Below are experts of layer 7 (counted from 0) of a mixture-of-experts language model. Rows are named router (the router's row for the expert), up (a neuron's input weights, with its number) and show model dimensions 0-159. Each number is 500 + 50 x the weight over its row's rms, rounded and kept within 0 to 999. Numbers have three digits each.
Before each expert's rows: "mostly gets" lists some tokens that are sent to it at least half of the time. This comes from a sample of Wikipedia text that the model never trained on.

# expert 20
mostly gets: " during", "In", " when", " between", " in", "On"
router:567416475476468437553521460485415426446478486479421495506528540487478553521519550515506548456381452475456404432450517526551511405391514509467476464434434462532551450506477462535556486483467412409553410455434574481517486545518595490479455499463479506543475551529471448504579486537524582525533558451422568458437413529523427511553543404536428507513475498512528452491438497520576510516565496553596458520510562484622483516582478448496454579519374459551400516477576431434411486529440526
up0:461548513503565523535529531524453542480509436545472640596504537531507493513476495517580411475529498436497488572462544529506488526516515452451511469500504535493496396496385476428478618544542520524566561524570559524407605473470528451554637420446560417495410488467461513566444435490528543485536563465490420499404549465614462593568548518528424509594572434569509525564482582513474502487457448512488458484458406415459485601495514396487562502456533581593525518537392522456462469491478489
up1:436445508526613537400491478556445499501529468452502538503488458535481518561457424427496566470541500422475563485512550478436436545537525518446473483422507401476497476550547479577584537474480456440545433491502442418407469455473471459521496559489439485464527441472479375495521506475474548415473525557511486473461409505496483519437502546443451449490495528458523453579449431478366505524598507570517486570562604490524547544489486526426575513493498523445514431453589548489478522524605501
up2:549489458501463545440395455477515494465448544558449526517448500493508504465386537465456514494498459513441478484492477516513529524481542469460432461467487588512456512495490411447398499550495539417501426472465575555519404528463482548492602388502564490498572501504523532522541422563536410511355556517457477378520530460440455481532468484502539398511447451521534515535521534604573422553535516530471439465552543487467472470407445584426586499498536530501426413465360486568490413433496527
up3:449370538529489513561430448582432500452548486581520397521480532387537495524594418455462508447480499473553500545480472507526545554443490485469437565581490373526557491533493450471524404476496582570552436543524467437473444557507413529585571504496493495573500600536514440436562582554439534545444419594528506398417526454499520450467490509503578474542466443594516499544572456553535507572500535448514453487603533477501502494522459425470472537593478509493491593494481431502544443437501462
up4:496415456557494535494576523451435523463461411427431582415536555509457421411429536521445568499502542459559432532524499590503435464540453607448530511520457488485504585609510472458504415484549443482425403528453479580525501586535377424432531515539461514491536521497439416486476467491450545509489438478488451393399603543516497449512519504550499454463487518521506401445514510374441527449499581528520445437510465560501450498481588450493460573557544426563535510509534444556513609620475481
up5:538493515490496468499520486424526488448455463461562545591483545492418565557488538584489500475417495546625489530489584444533613453484389514532577485541487431520401536451527485513524418457485538457495500531550524516481483442515501503508456424580466427438501528563501476514557516370417433565503533577518551507523569463624539534580480431528513513504479491490516565485525403529586583461448440503542507447562566505515465410549521557533580476579629501555529618517450511571529541581471549
up6:515521418515463540449516472493519455539472568527508434505536470486564483547565549423527550515558453475454477552486541510507527449510425541429445514501479571479448472458423501527509586460532531471485514531452544526440483542620573480565470547500532575631499517518509550491562515504511531440526478489503495449563499370475525539532442463474431470526448368471427461479488498459474441482437601475515593403418456508478541577536503434543499508476493534428451453578539564575517482407613550
up7:462460459371493462591551529545573510427558485485547459591525484511494418527462485520472550494570511531491505520520479548512468460505547490471501528443459466464492467539532487578491502496456558487431508535461539378482487534446475442391507355534528458510505562526361476590526559544473612514504400579476574550427510478545466507425525431515558453521500581495399489549590449469544467488570522517535403543550561549518583549543484428443406496474487417528522518509556536437622462543522461
up8:478493550535435488414568472535457519469533465377488449481480513436467490437422482546487549401373541398525485451470450531515481489506488425557505466535401493502581463480433466453578494487412505477534423468458501558460481482324545370500486526580503531463500448488466463547566420496538483608625596525454509553502493507484502507516458524508512491467492512458611543467452468517386594472502542490515563511452482522455411520441483550418522571553599470579488438480494548525514462393494499
up9:464493492544493443440498566409550564616439478533481474496451568501556540547543496528501543520526458413498532445574491520537396510499529504506558519454484514419582518585427512469517467498592490486435417463521540438439489517523613470462570466540606597425492395565490483496470510459454487451409529496485461538472447543536526440511518614521466515497488515506501580480441554493551477503422574570489482455528525457425534566481533435509484488516503501419473465523505499536415526508491465
up10:475583444561481483466502554559552504508460483565461390509603501592474502318483503553490536537447453607428523495587494555520388538503517509511515512441462509536556488485431547517444581513500484550546472476484485443591415513513536464528539560481542463594535467456464610517551522566463526489420450525489575550552449510478517444531463541553529518525471427462584493536438669518551489524595511502504549541491545407489561550539516497422497501475549552489437494573434553446610479514403498
up11:439335420498567538514471481422492442487550479462467448606486539505580564450516494472500437489493542560541453450414490505480510488487522508411500452504530533470571455483614465484552465490538465516396494544534485473508412520512468532529459464473586466479558494516580375530552489541476533424477491497501481512490544465448538513394399500481419481465409446616443450473565417557527412551535529488497626518405438529527505534557511506403462525596412475460436411522569564476500576417421466
up12:395494500488539526497486561576475581513506547514485491543456509532601463528552483483515558467513565500469507500484496528463468461481505538501520454532490523514567532503543472429465545484469497500441470579586517496551444477523478501488537503460523495499464495528398493418455522466461521566501381445547507486515481575446571581494563577446552578501453491397353478533451475467529572530533653603585486531520571546511449630494542490560470476469487492469447435560459384462539598456516539

# expert 56
mostly gets: " Died", " Genus", " ITA", " ARG", " after", " graduated"
router:448474470426471478441476501463534541490437533583479558485533526611557521566543449553468562573585449516344382571485531581517483514528517586447503513452460502496425475520551537383471499417458477554488562484490411509523583472467539505560498523480501537610511518452458499471527526437560471472563462498481454518518422635494449514544473476537388587482515433511503342482496539425538552500496513519419433418572543493515451490546556442497546540536489538476456479518539474570467566557536507
up0:452394474542537489509485573516575533604451572528510419491489532456390411576548485477493489487413499466474453550519526486468546489591482567476521455556606523406460483516410472445454543524495452615462457567506457479562449515550483547453486546501482421451442392488562494477540501481528472503478513533465550505503535443495607574427542483478425471489448559531555538569584490480455527462547414484518491551413472537426573507509480551612442517597577556477579447536573475541476503540502514
up1:481537496608451504452448505389632493540535472429422479455598399551516437390528545528555435517462415477591515453556489507499523462479543469485516465505586515449453568434522397474414468456464594445599539546493517505488547499592427559501533484454543400493538611502585491472463591625496409500495452430522442482413492457444498513431482373495522518469501490480586435579496499575514489481554419409511549471598544539427501510546558444494473573444437526515485492483525481571515479462509442
up2:499464487435507423529587569541536427506487465494489511604536577466482496523517483418522584467405563468417464529599521495497501448513413557514526493491497498465424386448493372493404477466525459515461443410520453394465457443568432458511385496551507479547550464457404485485458498474526540511558539467516425517562494563553465457500452522485492465497631534500539505423532489505491583595513517508476512530472529582452552430579514599509478467515521425543502483545480558540497550472579514
up3:523386485494455461580438513504555516465583503608543556540552453591524455522542418611481532572463601497444478509479474551474584529486513575409458468584540381501421508556517432420526450569509577454570488449511503566482543556475440498436546540567517492475556599520578490599480514512583440593441413525589540490510508480471499492448525427547448504528540539519478429490570535570536431534553448520537439557531584424462478465480526502642558483569416456511474460469550444437508442477569534
up4:498433495425477445443500521512517496458512545471560416539493433467540498513525509502548640418518550475401503547486447453491539456450518589471512550369446463549587459501552426382416495539439466524483410464482507472543567507545515543526470489526489506470445564460466527487595470590532468467502518573513407466439442521471554488522471574610416518425572502578537486456482532525591532571577637463558500608451500502554518519494463564475494425545479583465561535516522548563512551474557460
up5:532405464485475555492462479441513516446550401457546544516484448562486510486428446437475490548559556471511520369559500469444543450478505577527431408496471540416512486546544465509439471543434470537555551546448465530536513509552510496465545570573590491473513520428528356476449469556507514475577402511449483568571470488529619597549558467510468511493467504480538514621507537522557506476523514467545458431554556462512564544461487551552482553553597458445541507482444444508522499463506468
up6:618553526517456496428501499497511497546391472418523560424481436536531547511530529540360419479507439536424535426490502489547494481536549490522403577502489513460570552577424503539445509567472488556426488456485541565529654424514532462586531599521455541580521464377557503481464533555504588440550457501487482568499501447553498470589411634500528502452373586518512493489410536487450474418463527445435572431451442469452462498524516567429542510455501570430487505468486539504512500472525551
up7:518483514531552500554513538521452543401486505458511506521547478553479526607556515499528505461507462491541532456506499469451470490511566484452513427527552487520537464542612436544508529513519585511465511558419462496524488442468486533482521583561575492539492525435436480564484539520429500499557516452533579499653486530498503602529523468473510435515437534506514491401523511508535526487432422496492536523561548480428489577502433484475516491521540418494503575544552510468557511439472621
up8:493485487571558493510488492504492463501499460456487492520558605544563451456518466577507486446486329545464504575451434511472576507509516540505595558462502469462487463445404417451554556439478475452467458557510543435539492517488451535526442424523496481524497447477483548507423507531568457445551446417463469591493499563400428528444409528456525562480517467490541482560488474448529482491478574458525402446481472476523478529416514475663426479526582492516531376503498505506611420540617476
up9:534546459481509491528520549533566508585481563471586530525540538411484453548486552525568565593471589500489433468393535536480437367562499500453554516483483474492438459507508570497601542539510449437456423495562545477464479490479437522490536446592595516419604570511464468470426498501505515479417519490551487523498550537536481524509447469481405452435569530452439514468504514463484476533504520475524541474502513453532499419473481642518511495445500452498529350447588460422490541461501571
up10:514506429521462497419428565416493466508420577511410501475499430501578581475515519516425576493415502518491451540486452471431445573436555475579523496426543522547576502375487521522534575529516463536496399495518449503477499415488450482479572486485612464559546526516543556445535498522488383476406536512399470445555554504452509453511547506550480540482487507502523604597420500568479473445503561560559521473515558587510540525380593525463536487528409490478512462495561463478433475500523535
up11:484364439608570475595571521546477529459606525506430522519433477545429642512426459452479521525488522534462440507601509498461437402519380503504429483459485537476518454537538514525551547486512474515485503553450503508517573459387478496444549490595575540438473411496493444466531497453561528456512459543571408503534514504563558566546461469504456481532501515549443422389499555501495507508458489587464489462475496502470455559479494556525484566559604514557502521538553460477432570493491535
up12:428451522506476502498528490475585549618433578576588464510508537508503500462469440552543597530532540493445491476525524502505530439467514490406504518496532482456504561398477488420544578488506402534493489497389543480438495516575482487542541565482468503494580543479528519551524544438469492515484400580451555540535552462550515498400572449509532571463498581551611620449499447446465412483543540453488551451482488425466496470440458454470444446506516558502522557533573586515460489522524519

# expert 13
mostly gets: "/10", " titled", " wrote", " article", ".\"", " episode"
router:447501457551505489512440427395533512631533587466515438453491491487491569438507536557498477464506577545516461599423551552497508544476511518416516527490450511570525570548523527431529563528587515420435568563445502488481474552476443464584510489506535601442432490508464503442513554486521440563537589438469587496425536467572486486515453458484495434515533460502518520546547507482469587443540470597398473459592460567506463589453526554428494499541607499561539502521539542506564553530467474
up0:556481462525471561576580537496486498583357464605507541457472537507481542505391486511456544462485527544533509507502483527484471508572532480415496464529509446563473442568498411453583590518430499471418398471531642505521462497435534505470487561504397547484496523494593434426546387587433507507498534425546476462538528528555509384391496493554483471432448470564541541433517503506456592504511529538501496459379508501518503540487466464493535482627495581586447563513574510417453564560450471
up1:409559462500633501458531533505532524516549551526479568534518480496340515545522429452422485536474527473466473424569453594579488500479490500501523507493575517607441519427511549505442482514504464494555438485495547483588522405477515526470530500589531466516527503454459467512510476518506427593543522510543383530506494498505502510552534450521499475511520491595517514589573520468454475467517564554487509592466554590508465537563469471427453449443433543575417439432536448493511501553537449
up2:516428581552553474624380526491429306504481563468540549508409509542464473490442479521379572545503525534523529531491531485440524557469431458485517483495530409516525494421514490512516585482481483481365521484523544509391443514470453444454525576462441503460534436439518454431523436529498644506519550436483486539467505457553481514464488449472526441489610488483513443592497517410627537467547545543534513437524485513536541542501419508476523522610542537464600604513533512434425558546417465
up3:561433445537548540490453459520401513602452504473389483445466575495438509485446578552529401492475569502497446479547506476519487434471472516489535400533542544511549504507447486430532548551455509491501535488548569508503542525477482382498435548511457602389655482550400535464435470479498554468522509479472505483554513529514454548510535494494484487526472494457604481514481490450477496406418563546459509491518485545419519449517488536453491460602506535482484453555434530549503484508395522
up4:532498450549567516559521509485408506588394431446549577448534483458441525610549573492418544608571565478470441494466535580530522468543498482527505611598450580487496509590519403521567489493494530532480539376521533503470467564469475530452451620532487473432585618492497449454539527508434491481518569471531519524495538507477492452450516508506468448394483457462442537501435527422525486422553475569526514473431419481464578495584497521469514409504431539451397492554497508538501550500467442
up5:537529597489499460420555455431445447560499575519473539493519411572461519496502449510582498559452524591446393410493499524499508494495466474458481478529475541550434558499552520548446450553529452446556476525453498392556574516396465528336535535517525484598410586456461487516449489462502546578462476544445499493479486463458470416485555534467481449440498568504505482531459515534496477447528477474470389534545515443529543533608466506565617489548523465575503506544532562504463353525589477
up6:551416466610543553485525490457571457503369612543428476479496512461512485484525598537535492491432493472416429491525462550489524497581382483399448416470602540421483527466545585494471444550573564482471532609434527496524481455469475471484512428527489414510419470540508502531451546438513498675472493534491485490508537445532464500554499555456473564559531469497475430447452452491532514514521517509518396531511496500391577532523531515497524540508528468467469499504461447526499476522526457
up7:607413376483543630511575465630471521437507543516565523489464525484529538523508483490495505500509602431534427626499478462519504492510492390491493482528460445471507493506454448554490469444495507578503538549484537546540520501428465487584449465460455454539493448449439516434568527478473530509518482520459366577401471487512570494435490560498392477451483574578515517429522440522447533473451539541472458486489487533519524530531510483504513516555499484508551500393530523570497529445616526
up8:556425466457548584496524456507475540599538559460484456489508498480456489440433490560522550474421491564459455492452466495529527440450531420500618475411431559517485510494421501439550549459437407492468531451476482373494543503463539500464519521588501619528499522539383494478525501469470503494510504450428528573504514500521471544525516540558469475511448526550552491499470475561520570511521578509474570524526470582500559451470542435495520518485514387565527534422550565512524504473383417
up9:466518500524432467441495441498565441412504547507599515567501468522411497511438558495555427555492442454470479505593494461490502549498524537526568524499456435540547492537513514472595449522304583511556456576645441566573489497498440453471526483461476395473431571527463508512554529570526510462482499470457511469579458468450418512478486520481467462517552468464488558499565651550477480548526467500544518436545562466493495424589485456468422508533409540532521543482455381532501504470498544
up10:512543468397523505539492529425487518530605488440436482460580437433519625501475486506536579437566530464468505491493522513572507469558507576496482463540488534503462522463481503464509474590591457483444494445502582534405466577426511609486447547469451529537476520441534447489464548522624622604519427512447573494454494390603570491403585459505456583587441473552523504535528423505506585492518547480484486518507481539481379427519586542551542475496527376503504493449415460563507445497504460
up11:462537554538505561613480513558356477497443455521513491469525543467493517526426540434485472441491543509567517516499485490438546436542568493412513488549479492452412563451384506547443461490527495511503489483464621542542435543461552564537476513581487427520440508460456501465474483523585548574484464520592569497525497521429526546499451563600487532540568559449660489538436481434518550516509563536559499524520456372422498605449591463515483541444447504446544584568490585454481469426506477
up12:499519460452367519468571580595565466538541521550591502453541529497482498540592476511528475528521573451509463607556528377515512593536417553508411530455470488558447574510462463464561502516533458444441462530442582449461482540504507490479472508461427430426527538505575478478507481400506441486436560548579521566545563425513521584483469552541487572380511493502457512521473405518463470470488504482459471522573639500475460530533430545592447508557499586457489438578533477485547523536531550